Experts of a small language model: 48 experts in each of 10 layers, 498M tokens.
Below are experts of layer 2 (counted from 0) of a mixture-of-experts language model. Rows are named router (the router's row for the expert), gate (a neuron's input weights, with its number), up (a neuron's input weights, with its number), down (a neuron's output weights, with its number) and show model dimensions 128-255. Each number is 500 + 50 x the weight over its row's rms, rounded and kept within 0 to 999. Numbers have three digits each.
After each expert's rows: a language model's description of what the expert responds to. This comes from a sample of Wikipedia text that the model never trained on.

# expert 2
router:511424513537447440520514501500451517482541466470520480446499464500511448476554534450546500479627494477486414508508515480492519477512391446531613482499481544475477553522579451525547564495531425497510410508491456447524477623511482471588552538492554487509516469461486576542607484519485529467581529503480446486525554407486477485523574549533629513450584485451494536580546467601469528487404
gate0:513438510430538520423494502472500538529493498441330423478606495406488547500526601581480585542502533526483444491488505501495441510459526505559536458559582510530489422431433534526427481525499511564556444465517417504476472568424460468525498576576464476481436548486496488537527430550431582515563492515445586533512510560489377531501464476456487480427410478389534593467472484470526493440555
up0:522405492472428532408470417437443564416526544459368424508592496427480525569526544615627548511462388505539508545345595504526485522499474470511498484496538533528464496487496475574412510512568504628596537547506433527417489502445465463558507517581492521494493546499517462515528502535418553434539493536438509509502593532504527548520437433455421500473433516435546542437474438432491569460523
down0:438494446447456506447400563464485426559502631504517500519531489484403452453523548533606452532473441426550513422560588553463526473495546472512516505482512516467524463544504515506537516519500502595472465496540417510567582584555567532521527466528506527509532602486548547589367414569453474534491533550479455430573503535587483541461505425509518566422459552424508514489539495481491515419576
gate1:517633581427491455499441499545531367431439502527438513530505464509502563478474479464505530452457495494490523499406519534507455469415521463585457513474461430441421429506465541534533415415395606569481525397469436568394425514473594470539507543458473509458517464513529519493531519583501461506574526395444527557500489521421592456476510499523583506473595443534435379466473511493470485506520
up1:519527463540526581571522510426507511568494499495515515438557527556498493666569458497544472482524478534408449506557479495489489521519529540463502572475544567441541445447594446508426523463543462549515356418501568565542490600661446554451442536561498492582527497561480495547449463504482462512400435534581470415574545482466480475523482531508463434603465535584579545547534568495523539476540
down1:481520517543529544530512468479526482574616503486519480422486443484506452410505511437573454519565532551498504498523502557444495529556411452545418461510485405579443583504483523506546519477459525493524591478464511486444408400403534506618515463502512496443461479554428513513478472530426401498511458528503526486433519478482471507436556515455440553461528456451606454610485490620428599533396
gate2:530473526564497460596477418502435586468433396476543440455530543468552471504573437519546445541538474558491535478621503556594516405481531533559418471468530473552447425537467503533481514452474554460480571481564494511476456536494430461491433415475515487512508429563507461466568534397441532534521483557348512447480480491454468499482450480569503484503528591537530501516468490485492458531495
up2:565485497563472442566544393479438596523466383505546474494500485433523460442599429424559461499540493591523499467585491566584512392464476516504508430455520511574412495573469537580521533481467621446527594480535449496495387529487429507467402461499504544466527463549534447459523526449450503531517453538378463462507500497451468502477425498527512482495447662501539481557483531482468487570489
down2:507502513516533510428489449485445536486551460507511566457451404594474437557475510484438454396483529486453556439556432515445585412565496532619473489512522448452530578634487583604486571482449501542465477557355484500547494512457479537474511466495456468577497432492488433532502534484554431431383489368444495485437509548578571519483439407457536568463536475483446508447538531482499563440380
gate3:395507498487510528519527528469468530542496456494466509513472477507498455466470473515505513511427499539587585616522467462424466468552534565425506536540535509523437555451569511550415458448525566582630546592528574462552465503555470544506679497549442520420466484514548448453516506510525529486428537526563584526518502369468577522452398502526467514533478464580574451461553511447479488462525
up3:484536570571529494531429432449470408593498478493429538526496457560602572471528592515505501493430518555530517419512542525530493468577507458427498432495452565551498428489559515492466477540479444570584546604537541534535522538546457357510519524561470547544457507568475479546506503446504499584524540553533497470530496401496589547439410612533598446532510503493425575463529570512544473380459
down3:488516462502515505509460529472485517507494498485533430472551555526466541455526584485485473542546504512425494542519534449548493492536479461469573475565567549577478440523550465476505461542481491385528513490529559577518450486434515485515482523450539459538530493562558531464557551458441515490536507478580531586563489564511437585591525645490442501578490527514488479565503524472393453632598
gate4:515543530439489541538567498521570477523477528464492512582512570430509595500434449515467532517517494496521475430459510537436496468409569461447498523554496534463470573430419387541556483597462549485578493582608509482505404510517474480524567460524581520479529485529449517490529480486508443515506513526456504497466429491504540439561397481480538408475513517564540447484530477552445515468508
up4:528540523487446517534535561451542470468483534451467501459454577532480524513419476520459529509567514527542474447489528573457477521500489460540433522530497461433483549486468412511526456471494504485537483570601524537498444571514444457519600464435615504498583476483491544547510531523544547489448460526422464523416493508422541455581406512536575392487503560616607503472451444522429438437511
down4:449454535563498593560490529460517532540474433526558499448433486562413477436445541404431455434430543510503475447519506543433463503482547423520481515495510534470498547490491458498468439474453526476522591543505378491531511561578508487508499470391529459504525535521490459505464565519587510521363489503459506522484445474590471480577522520482531486502463498591591533506405574415465543483523
What it handles: Digits inside years, scores and measurements in tables and lists, such as 2020, 6:48, 2,544, plus the place name York.

# expert 17
router:436485461513550523524472499499473622591414467480454442454502425463475562473402571503432523476540543503507591489488501527570505465508528512372470451504442508613441543571460571583523529542505433526507510483555436438592559471560557499439456464505493492511570433424500568432489560441549493465511474493532451520431527488432502429495520486457506456356452530533472452573502515561610526443556
gate0:598583452493518419487535543484451477459485600504527561535455567518527488503625478497494421455484546505511520545533537543473436532518499508513536453463496516512492488502598467562506451564481435469492485435480542603459554536513477470463472535518500589468569546447465593556435426503576500470525597550461462536492431428435491535508503439536521500541523412552534502475485562474522526578487
up0:560509498491445501432423496581441514494404523533475456345573469566447554463456471479451465544499563508521452495486531389525547532534475607505478517493424521453582460622578501474389513572416466398465468534560470393578534493488471542543539522576480495489497486497616569544502459503513550485441564468462513590385525503427500485456454550479557524481501445456581446473517459441507427476504
down0:597558527503525538470579547486452482432506497472507477543500552505506538501510484462535500522542516580503485550390442364518520507557463549464564595506439413459423466533465523546465486508499534604428528424480507468490484462504607508527464493524530532458514514518501529464482486539499591527556511480555529541488437554508417530493488603519527466533415490588513501561518436450421577484538
gate1:494537519571612423552548558496507564494490436400477525529439578409498576477533395492546500542462431498566491533527510481602597439422532586501527423564530557548401483421524470518484424464486416611488466544532480524526591511517580376514394516555581589537536545545432498511479539523477529486560441454539509541381522487460496409485451514439514418539522597532411497512537390509508478488509
up1:481520540603583448545550557503513527498488449362455578581452556415526601487490418529536420515488459448598480541511515447578529463467470527523547396545570567534423492448522501497468434429460383560505466533509523475492597525474569421492386535539581617518567518539410470531492569493476510459567458459482507524379563465519461439527474569462491468539519570483376456528577377487507437483521
down1:541498466409517507523502520493433510502548467445560475501538582558427549533496530456486500492513501416543539418474471518578470499542514437493466371480582532449528504521487490470553460509461435447494517500417480522487569448460498520598539423439515489406397505514478492499547530451559481538506558456463465476553486547483534518491512439510411600431540542571446420586548562488524501433473
gate2:448458528504421415527481498459485562574448529587435528516518465437461478525509530566483552524379451465482458529454565466560497471558561473540516495573465492459478438542591411551481415477479471554499418600482538585463511609418551469426468465571514532437521459609421464445456424505571501565541524509553547592443509440522382530523497525464471542468508548511478520468446410405527519640525
up2:492447422491428587501534549517585439441555525480520512554510544467429556585531524493487466381631452529499433474523431560478511492464512509409521478544607492572449480409477547584429588549462547599478504408499519506594524369568511565470566522482433473534445581459509484565572502466479507487482522467483499419586560441536516498505493453633422411567420497439506462555534491532534500421526
down2:495446488549542440426507429487501521484505512517451595551512392464471459470450445419489462584572493540483492511485502519543606500574578543419563441562452457509515488574493432436545459555463465524550562539548597507499576504458544468489467455530513454490541385418471499378407444450558514478477437518580469582460542522525418635543440556520417605421525493473478462529442435568447445525490
gate3:522485578490479441455519509465429476466509529506509459588571489504517534448449427444556507417523540477445451420419452478417512534430454503443534531483467449514517487570448539456497476438527528593438495468517539550551505482558590474463502498463402444493482460529492538505519493582484489498556493488494515470554525509426536465556520504554454527503514536441462503390500562465512547498474
up3:493558500475454572550504461515534486558599468577401559515452550477501410509535512469569526476488515482496437473499549456427506419509504531498574658568521583533528465509581499502526609421451515546557569479483414530511532542499385517625534500409496540458545527522502513530483522549525395554499575568490485464456534503475453460447428414501490428626377433464490460460437534481493550516366
down3:414448474547444535517519541456500467549534440562562519443516477366494479535489484594563452439525505566379528543436469418505574499508445538467494542448503494517429577552573559515441507455501438378455557429490463481567594525571572486493425425495493525541464541490458497432515462549522499507512383468477518495405472482584523515563446548431587549414465461463515619438533540474525540484545
gate4:438397562505482396539487531524419435476481492532493490599512461469492498463512555557460505495466493477515485545560422452530478579626503531550508441635507544459437478517558580538439532556414496461489435471521537522493472391513497513460407526599522567512506443604483454523538440515463467593499499518436412553426513405560488481560490604461565481493557454464438433530502422489564486407481
up4:407362533501456416493525471558467466448462496491539475521513479419483484449433565508483486571454449484456529565587424478518514549579514560547412395614467537466440454495536587520413516599485529491441494519592518525540549395537457466490461491571557559552522398649488526508583449463416486570509457470447392505448556400520478549546440505467537447482525447499447448495545399532498552395486
down4:486544507483540583505547415498556506537552480439459591455502456542499431535557461611519487447502474447483505496487609441477615502444596491433500425402467517516550462475435392492512431470503472571556511534571528526518490568524390514515536533480488476517496458528474465545487518498411432529437491508482468498480527557444483467445559493478418606471502539510552494449582531491500511534510
What it handles: Articles the, a and an after was, and, to, in, plus verbs of moving or transferring like relocating, transferring, moved.

# expert 26
router:552550536564451457562479489587418496463577476501448494489468434539510580408473567456512487594501525570392571504485481539483435467530349465489575501473546527589426530488439481560547488514500507482491432501436494480541525611508482608454473475532491455451474518476455550546546570507500506494495496456523465563528520511536594381481425560520418484480570484488456469471598557520599496499498
gate0:521396508433525500537431488590491574514447487519487504555540556564466504519457438501508426511546496538420612553561535541480499381523504467512435568490473558442513485493500474456492510487482588550503508491598488511569508452409496519493613502487480506518488606473488491494454446416556545467541563498441540509418551515481577606578435515561449411511519601574477486460456540494516544482520
up0:552485467439494556518501498517462564516462378530518519502554599549494412548458482488499410481526444546470552481610520575470462404513492498545431603473488543460505472442498449467537562490513575550538603480513481535583483452424568503500597466474476501530499543539518543487474456434512481433539498489466556446480543550430500629560467520557473408481558595602547471445477516573519584445495
down0:545537420384468554523508491434529427435518483566544478511474395382515581521486514488523502488479546351483511516541442519462499555509536421446589467486449517467486514495495446412385474445518438540443450490500456480472531569492491465459404468547537553519470509457592496551571500467437423568451553400623487564439491491604486482469574514549545600553479486495528554468550523543510462462464
gate1:458549472529538440418507510465555490410499565474481539536518525473473461515514478524420515566455458566493508578543478461538524473446615435450484470473480525409564528479485448403518556441559407534473470483520540570482426440475503399510472564481584447565525529515581530506442471511590505490563444554520420496482504464544450466571497456513527522572508313497596434454516500571511531537577
up1:485471533466520505488533520521605455408462502452483560567476472513499404445511458532547509574542503472522412512513473459486415458571519480428529577490519508638476444414520489430507518545490498504479508498506474473480604555537532522485535498526389470589436464432396505561549416541441531526574506439538523555508540518449446486484548468521451441459506448517370539531461413443473487474501
down1:541460480552527484548468422442563491492528449432369616495562545596502418450476396442561480436498461473508500456442494488361498478560484482515471490482554488462536602456479596473540490540458569430526502512530450452582460550542478489500562495544572511495496461469557507530504476549461550489436570491539641519453510495459607430414452445534520494471565609530471567597509487431490501522497
gate2:529461542486447446433497486445482448457509436623494431505526416425497513443522486460527479583532546515558476499374560510519417580434561386505521436522492434446519567530504538471416465476448537560522458481475509572490488532468504497490466454530523463415595519575551453445531540477471475496525456542596528456425533487443493461506521544446424606455509504505434526532570543458578603416490
up2:503526440605527486553570524403402485474499481599467443540556480413534419438539472468442490494525533568458471530426564473560567421418446459495487461539574496505492507517581551484432509534538400488473493554450554559348514495436408542514546438548516436343560546491655473491434547545413435465521551473542483508442448551447503410529412510445470504526482596419536486536548581537539500477473
down2:543569429529514500492358464489512429456490527496496415495494525422576500543430588506523548506498470419423523530595461517547489545510478507407499504578477500548473534477510447500416511435535465564518492545548420596554459495509506450596537481460599568507389518536574630444497530449531536515529497502488503614452463500527495496396510421474495541488478564501439497582527489491454481432519
gate3:622466569558526487569509482553467513509390559496499457500418517474505540475480528531560609540442456555434439560411451507516493504498620572541489501513491438428551516530519522482593505546606510532539514540521449573510463505487419481576428522546414391469496521484537530554518455534460529509424539464479553455469558440466427547496513517493485468550426499483434462508494496450518463519559
up3:475446506553497480496374511445511487526521509456455529447522378457501524453530577488476425484490514486566552485517509508425368511534498442440516532535491552474527549466503496477492545565414535527483497443468508500446496446510496478457611534440438506518384509504423580510496468476393450584478571500556485486541506557422449504434528515558553555451489473429485542452417581436547591449439
down3:421485533487513502422544468654576477406515422457517501501533366515440469492593497505539465496468536601454533551518500515484510524542525518523551500508484480501465547532469484462516391527465593494554526461514562543610591456519514507479526463491466548503614481369588509486571526454405640487500476476565477535390527533527533491459600508534500397469493539501576441543542443513481560522582
gate4:525454426538502411525552590501423516460553486486560505491432488463463523499454495457528486525613489550521479514509604384493553489428473556428454595448547578453427427637507490482508561473517499456460463442400563566428475463424441530397456486480526472470479502503460422440430508420466547444514501488578508460486508548508591483468458384496578509497498517510441492468431501554641492517510
up4:548434450488531448561531518470370490459616464543512513538402542452522566528422429454534507549616495537511494529505645440483544441463442503457414660494533569485474435577518501466484550578496452455455498520425533590460426449454485476432470443528549430476471446546487457461446544435507560512476514459560487474458505563529633492483475460470547500585487522470444502460418459576626476474546
down4:487547505518581491419539503492467487541411558525551474483495409453485497473536436552491487502450522497478522464517554486500528537561549443597511443543456473530504537338462569464536528473464529524412477523571496493546530589469509439578595468468515390503506492561436518495459575604495505456500606576348460538509425491504462458455508489585491476514535617504535525607455606388518491449528
What it handles: Digits 1, 2, 3 inside numbers in statistics and results tables, like 3.2, −26, 2022, often after a decimal point.

# expert 33
router:555522474569545498493479533471478541501540500490511567507404487561472604505462523577481622458574537374426454469551405499510488454544407499473510475457455574654499482504476492396481516476523402484487572513465512507499556458394466460515546468575447503478503451445528467543542550483500468445492540577454379484505512536560504465440455462567469461484486505494570501476449507441453515526501
gate0:483455530501477439512520568491456508549479453453464512543504411390502552491453536555590498503490540632510522510500414469633547489502478467515440508548429489444500476468535451545527485530508502513528522510516573479392466461472435432533460532460337510560590493499416612509512524499611519443392460572474510460515538466477573612542487487427511490526491448459373488433528465518490467513511
up0:539504442518478502546544502446504513571478498460602545493528566527415463505516469487499597519524517559547524517497390554515475472624461485497491494420541460488469513562509509488503532524461451481535571495509574483568560449560502498547643573503528422478523464550480501491565479462509547451493506476501474479654483487540396469492522451482436561483519464491465536502591575508491439416536
down0:427471433466616548446487521505504486447498520593453499524411486536555434461547476577470541487541477429458520461498559508430530592503437387454550421555461495554509509498480465525483593521497468549479418564410366532524484519476507585487520480560484478484431521584457440475476468483542324475444466528509417634616438568564488567553465510507487498491544457507660486528498539480500352493479
gate1:513534417554476508555558476482463588493556563561513568444540437526522514427558430574495528536489555635485564517528465431517452443472522447584468431441556525475597399454458498485403438518406512495547453436445480486486482487515517518508430684525480485534515558596472480427557472436580561487523564540456450479519471529436551535512516433580469467497519591535491487500505462501413564386560
up1:490539524470622447493534517565467511452469430396484566530545546412477425527470575485501477497522496402551411409524544602478422503507529562434478540534498470420408516502552457492541539494601527491440489430524514577515474580499452499488469541469544417548475476403506496559474489508482504458490443455498558607473437523504496498420510547431439545583435521394442592464437499478489521590505
down1:480565508466538515511480554566477461562410480478459550463501485498525491565440561563487468571541522493609487464526540431541471596544490417549463510466564481534405506465460572556534552571548412488465413506425469506486464484544503525426442470559526502452526506600498461551468452587476540457444447453551449424578497471581567475514468537500490540383435523432525537428513569557449543549543
gate2:509499414545562457526439472473514460552473562534528560530501461564536437481544478528501468530552433494577507553584555489420502506505596483548548480560441627477426486562516617516551538421439473549565438647501492524546423516500451560406526453474473521390505569542485509470539398499560442547575520537416460444390556455543506547409471556550431457543496608512592561549499521461474472496582
up2:468448533498365517450566500450485544463456555444479445477519461325531493591470484532533511419420548487431514485415482505545581539494488476515480525476613415566526482541513360459457524574480446468389528365513560496482548445511547481616510433474535435477503448436468509466459564454534555447537491469534529517552415396471527518577505457424577441487436436442473468435457411475454622563486
down2:454445458498543527605505548503568486495530532484532509542480388543494547599387528496495529527463555481511508548413537494527478482484476516509572475561497462523510479511505523525505630495474453500509490499435415496565496449548566524524604456497409476529567522513543503471518390516556538427460508605522468522486569385480503526522559492492486551582440584557565433436478459541461589435622
gate3:513534487531559424561478520420502528434543534400513534416457457457451481466483486494550510553403457496516447600464504484545567518484396545543474549520532589459520498453423473533471563465445529555510546500545482558478472501546489417610542498530488589424563543488516492459446505471544600464532487439419473460452458569444604491527524610447521501542530526490415527460424450497480497480555
up3:532515535520456434530443495436528543410429493486509436440549503412471531480510484446457536471508456457484528504478538410472610548505382554477476528525587515512516504500493559547487528527453597498615528489435373512519520558528482544551570488573464503491495558432575490513517497511508602533437550477475479444354509517443499529567489505459468507454531506510456568367454438515497493429579
down3:486485476584527548607544545527470523530518500583564558473543419514466513443561512466502548505493578521471564502547453549529580509484446527542506506480514478441407555522488569515437491478433491497430530548394508410529476503553506524517471504438565511531455575490579473458570440465529398562483487512513550477593477558499531467480535413466507471594557471616540437572476368513540515467366
gate4:471433460563464570500509478539539519486515505414574511486504521503452589501473444530517467553492537526445475492489453487558537466417454521509487512479540533511538522546496588465470539475507624476541573482488506534479530472510553482500473425452483587560521449458567520543369465458429340450545569567405561539461508508427514553475506333441472542501496491510498464544433496511552453499659
up4:499487465590561557467546488442456485518479496446518602507490484392446481547491468544514470495475542498433479476556481519508516486491510466518539466523509474532486538487533646484513522498504533537531496500551481510476491483584605440521550477534533561522467469517510482534523508474447511525545538489487484513453554498503552613483509434462468532558554582520440508552477496545529529502519
down4:591458490406507517507509522522470499601447445426471490384461492543493534549513509547556442516465493460524485482617427511433478486484565479530454486485465495409537529479512517476392437467536588564451498410593471543512487524544438517576628539545453422526515569597471469473512553438473592552495466495479502475622499463481545584523464505593509582360494449509456462431484481460476497511502
What it handles: The article the after of, in, for, to, at, plus Coordinates labels in infobox location entries.

# expert 31
router:442405432481536572473440543509467428540463429555465428488470492533591581519486499459535484475532473430478419594471568474538487446555449429553556493544518583454401496518446512444531441557558572482602515537496478536534503549523494401489512558531551529483433455535427532502437654465627586491519490545468562541561528511473592493488507522404494532470429572541435516545517564549599480555496
gate0:508499469488619465548490463433553356575454478463464401431575479517511548503488518530443565567516499449433540537522477483379628560470549568487484558415481533387483496422446494431535413500510444514484480600529588560555455507511387499559546493496524523527445558460533529490535471531472561542560511516578519430474434483586549455506502591476518511433531521482524523510459506557499450518536
up0:475450492427509501576532521475484373521538517505483437560495528552466473481441556529494564507496533466392539473534474507394523543464481579468478565469553585434443497440473403527475428556495470501428458572518484484573479445560436492476516489491520515515498422476620564503554475465509575538524491483480495403444467516509575513462433595490547417514589562463535539523417486504531550537479
down0:452538517447480456408500580573519493500488567433499523574465456607655473578427491496483480521446537508492538525538524527458397446537550573523450497506528473461560563430543516462517538505444492514459524562464514525475493482497565494466503608529503518488498468540552519559468462612503447500514491419520477514491407461464515520496552439471503508414498508478597518542496547498464541524513
gate1:485512424562485507382584554461497505491477454388516456524459469491517460526575395480470493484527435507573493569550493511455418622528518497540529412500566599412505394580589487496502513513498450464441590473483519476452559509438440539474530446457360483487479493562473536471548528447530450507492500520518509530554524454455426557522491547444534535466453456475541455464526544486559511560487
up1:541559407550418560390569549426544542563402505360475470453459457464478482562487495446486568435481421533644488464543440580417469465511599439491515436387429475630532470468570513474434540460507517510492472405517452468539583495403502527530468510458395461462494470508428495462502479466485519473531501512552512535514557478497437502516492584550582547357477472512447494450530450509482466450457
down1:445442447542546529501465525411479492486473549522454516484572490504460511504509532577526523497476453477475505457517509516440555549388476493408459493567382476537490475453461531505570568452535375538457428518532563467449478617514457499554535467435589456428496521539556494546511502401467540535529515448500530480532471496584599522536538451533452452438541501467524454508504496551496409558600
gate2:459464494434549461520567528600453493656558348467537422427500541472474472564487537549498453554509451465518533472562499484529476590570537493452453602479575497521506439439492525514522587593534471538501499452522527523503536447559396507396441531457381519454566488562465542454491517618452531406396507541538574503436434498439519439534465527519459527430498411562482445462492475494488472440524
up2:484554575586459519502460487484561547364425638515540529482525456476476553495480452489489575516550563496507515497457513544506552481418484507505501441562475524453441416567548514408505423437518541543556537441441542518477417527474553454613544509578557499575463556485533530598474502345505450569558463513462444522494519549550477501463470544416557532546496523374517583507468456500540494526471
down2:520493533516462546576484519396475467453410551516533535539480448549589445449589479551516494501474411373498429548530438458508587490486434496448541525612505480460468475536361495462588480542476441499461528470568482469479545635542508514608532594490534557435493480469463560448430508446461556648557532538469450453466495521503534388472569519483483480428464433394467513405498460429435505512468
gate3:498479486662461540544553484435441388522433516441394492471570593481373475526512538551525536576498426531575493461463470472541519492491559509405365503573389516509434517413478486546523528543443457572559472522505597503483521484456389474531530510501456506511472531542463505607505586539517447551444545504519462445490490491498456469590443552428579546562452431541484466450504539613560438518579
up3:529488482562433569572453521485516445567413450424375505453624644500371460536454565489526544621501437414516485517420475480561470555522493523429446517452386494473496484460464465561477580493402527521521463474506569401528480589497435503468523478484543431482509530580441517565501579555497496504486492483516494462564582504484496473565474497461602565587453510468495464493560581586460510522588
down3:534443566415576411532535413622501614501437410478482541480481499525422509582435497456485509541472568459447573447485475519402577494549554522488398448479513528491514531615448521590423420552544518434479468462419479539507514463492498398518444539540468528537463599458583468499534440474473424461535364535507506464418478471459521439541516450513490492424451583500553509521635497492462442463507
gate4:498479566589472480525408604519499487513450491533449508451587477393545468599543452532418518513489436463596493532426464525479484586452463491558524474567546519569467528524467419560495578479446516548483486507607508538547569484531568470480472406557420464402508466495388550501606463494496441459534533596546487494454488472504443466441593487525593565516505504459427463531424507460456539501489
up4:566640558494466472609543496556508526443463454531523463513495391479480438547462453478477505511531531515436446482589386411458529522504494467550438488509509494455540435496460569464552393494444526493442448513515553520521528648616464511523450557532574486442455472533448527568550439480527496522450501377516527400513447467568518441481494453443434392513511468487528505514538566481477488489422
down4:484614450471464480553457413410485543467549517583455513374491559480631449402510516602507537479522560563530459482581415439544421462524544518507427453523516460661420414520467531557544593575416550531526389625476471476487529557471512540554479480502543516514400473483526492545432405403506490527479497490576508525537468500555552486559516510524551490543556450489419519518542509519549579543519
What it handles: Middle and final digits inside long numbers, years, codes and coordinates, as in 2001, 2018, 600 million; also century.

# expert 12
router:488447503433489441527489525564512487477426539545456471492548410468524454593473490519476488512592503487481450623538510529443545491450485470573382496583519522535543455515498511477451511533439543470518466477488490469512550469579533385480603517530511535484522486522504491493514500534448605540448514575424444443495534515542470479546519522495505541530479535559360516448446523488523466443442
gate0:455493452472431553487421509481457501467411556447508523424445524524408501507513564481521515427426537508437616526521500572524549471425608481494486524468607575483548463529469422566526595434599541562470445582496514572456500549600573590550436549387465528551392564553541468501497430565531446523558503534444505563530418610488357534448420494439545468561506492463485572502453569519467469455409
up0:533569470520587498482598525538578551519512500436448353523491507534537487500477419587502565468495521474540413456598439426432445504449414482473515428466485533523581518476573506496591571501463453506449476498421509495584394535467407487460490424527598521365609440500542513505477542465469596497440544491551460571459569394510533482539561483538502574476486589540448456518459452492502570442500
down0:534508450537489439456476537448571503458594497481461553471479503478473523538487534412526493425455426495479553548456631514501503567457474610536488529522475462470478446594476447384566514556421568456593499517394421461511489450521541396496501542513571458444550527514497551508469479522469658551489568535513591544538429596527513520496454482516513479550486565480527610531472438525447562635602
gate1:487564582559482468517517450435514544582467558481537434428525451486493441535490493484586557444453515452558547478457438480407449492548534456530531448539603518433497465466517506494518429520507475469589486594504529520547556486531504556528528479517480442509402571448414560453481513561519569520457460455511495506589506491579407409550502469409498474542452511464454485527543516438503485523402
up1:550475537513529411423523378590466526538543388504533602573495581515487549509407446506457499536460523548517562550507445472560515571553449507555527653502547443477595430584438447458509497507434492469396532504527479493563502468549585530506511519471453507520443508505543524501534435533513435504473478563441463571438542572481422457513486511463455503510529481496523530530410468442544503565475
down1:362494565561492598484518550533576488531550517395454457422477528542493528457538398511541578497490512518441510511465512511419490477448536439589545439537432501553496462384493463487552500499488534446476435496487515501470512509486572560539469613611509525498590535572524509529529486447529489552502417578423555538498513561438454554513563617580595474580537440472425409578474460573531452523521
gate2:544538520508498532581517564538608492465507504440546525522545597464484522408504506485475609479486462597451505472542542453588554446403536494395517534530612540510495513509533521429531531575428543475646490422542537503493533490602551477542511484407556459563448500561522462499447591536516459511430423482479531470454509517548515503489458574489510467466581499497511529481450432528548400583497
up2:527522508480437514527567559546617468485510495418563522518527517455502512463508510525495589481539578579476513468527539517562494449443552462422521635509573518542488454514533502471535517605439517484613490510570542536508546489565592470585525504412543488598455524490534440476492579558510443528416482476454533454482512538554518568564506542529541472418603484480440527474475427553514457592517
down2:471585518485547524512511451432464513440513487559498462440488492499511457510476494459554500485516372446483468497429518508464489520552482462430475465481437480551531488415492484458470414418599527520451543562493419495527484539513487600487513505545501528469562565506448530493502448484475506402536518481594513482558540411490521451505526440477464490573467439590449493557552562433408467480429
gate3:464478497488369557508454554503536546436531498505414475529523459416407492444486487496492445512511605451508440365531463473525470504408528472497485509508462557428457487391516500522451615520487408479549493550435530607482502451471589487489494549509514432384502514554491552583505500542503603452507524469485555544482503456566486506496516442520435553410408556541554500537514504461488542464563
up3:526599477542575468502566447561473412580496534429549499469506544508530556472530612448514597480526340592540591604423531484483487406460507521573480511505531498517546529549433487504534433535498537501494606437562507422457476456537385483568527499470487581535470469432588525446469493554456500478452450526472424446494503507450466486441470591506528493568504436486453494501464454420467464579501
down3:500550515511505519466494567514552561509517588472556400444478555608453469530583449504518454531507471580449503466667444512457485522526543550571487495539575459554533446459478459569470556462562463466449501403589513543497517475532414490528565428523593468482533518499467505506481447525558485497481501533509574439538547495460499484440469521531535514420563515445528510464437510475505490475497
gate4:493377494499503521433388489521573470486486503535541469464433528535576483584528462560538480521474554571590476553538502482486559501482522489563445471558481430561463453453580527438565438538509457504519429508480464467535456490533520425538556520518472364515548448386461472531516523438544566501530491545481542611567438466504493442335605458579540472449444482539420585515522517438499581485414
up4:529503503542507477480509515416520535555444520470499522532649476576486562466471496500431455556441446418532502441459473510519519532544432506456593550479549523588479482559446533464518598453505572565517523589493585491392509589483499575489427514495498625515510518546456448561466447509480455410450466554525480482434457536446536503581322559429496521541537473468504492425470489598521388478577
down4:421508403509608544483503451479559540539519526471570566473445526566524556532505523508497461528528473569569517450569457441429411472446399459533487445513500484546527482443484428424601506486563476560518468503434454464497455487457516502465531535502494574487526438500477477499470443468491441503435514536463529525623526451480534451393477557455511570517461484464575494482606499523461503482477
What it handles: Apostrophes and closing single quotes after nouns, mostly possessive 's and contractions like There's, Ecuador's, modernity's; also closing quote-commas.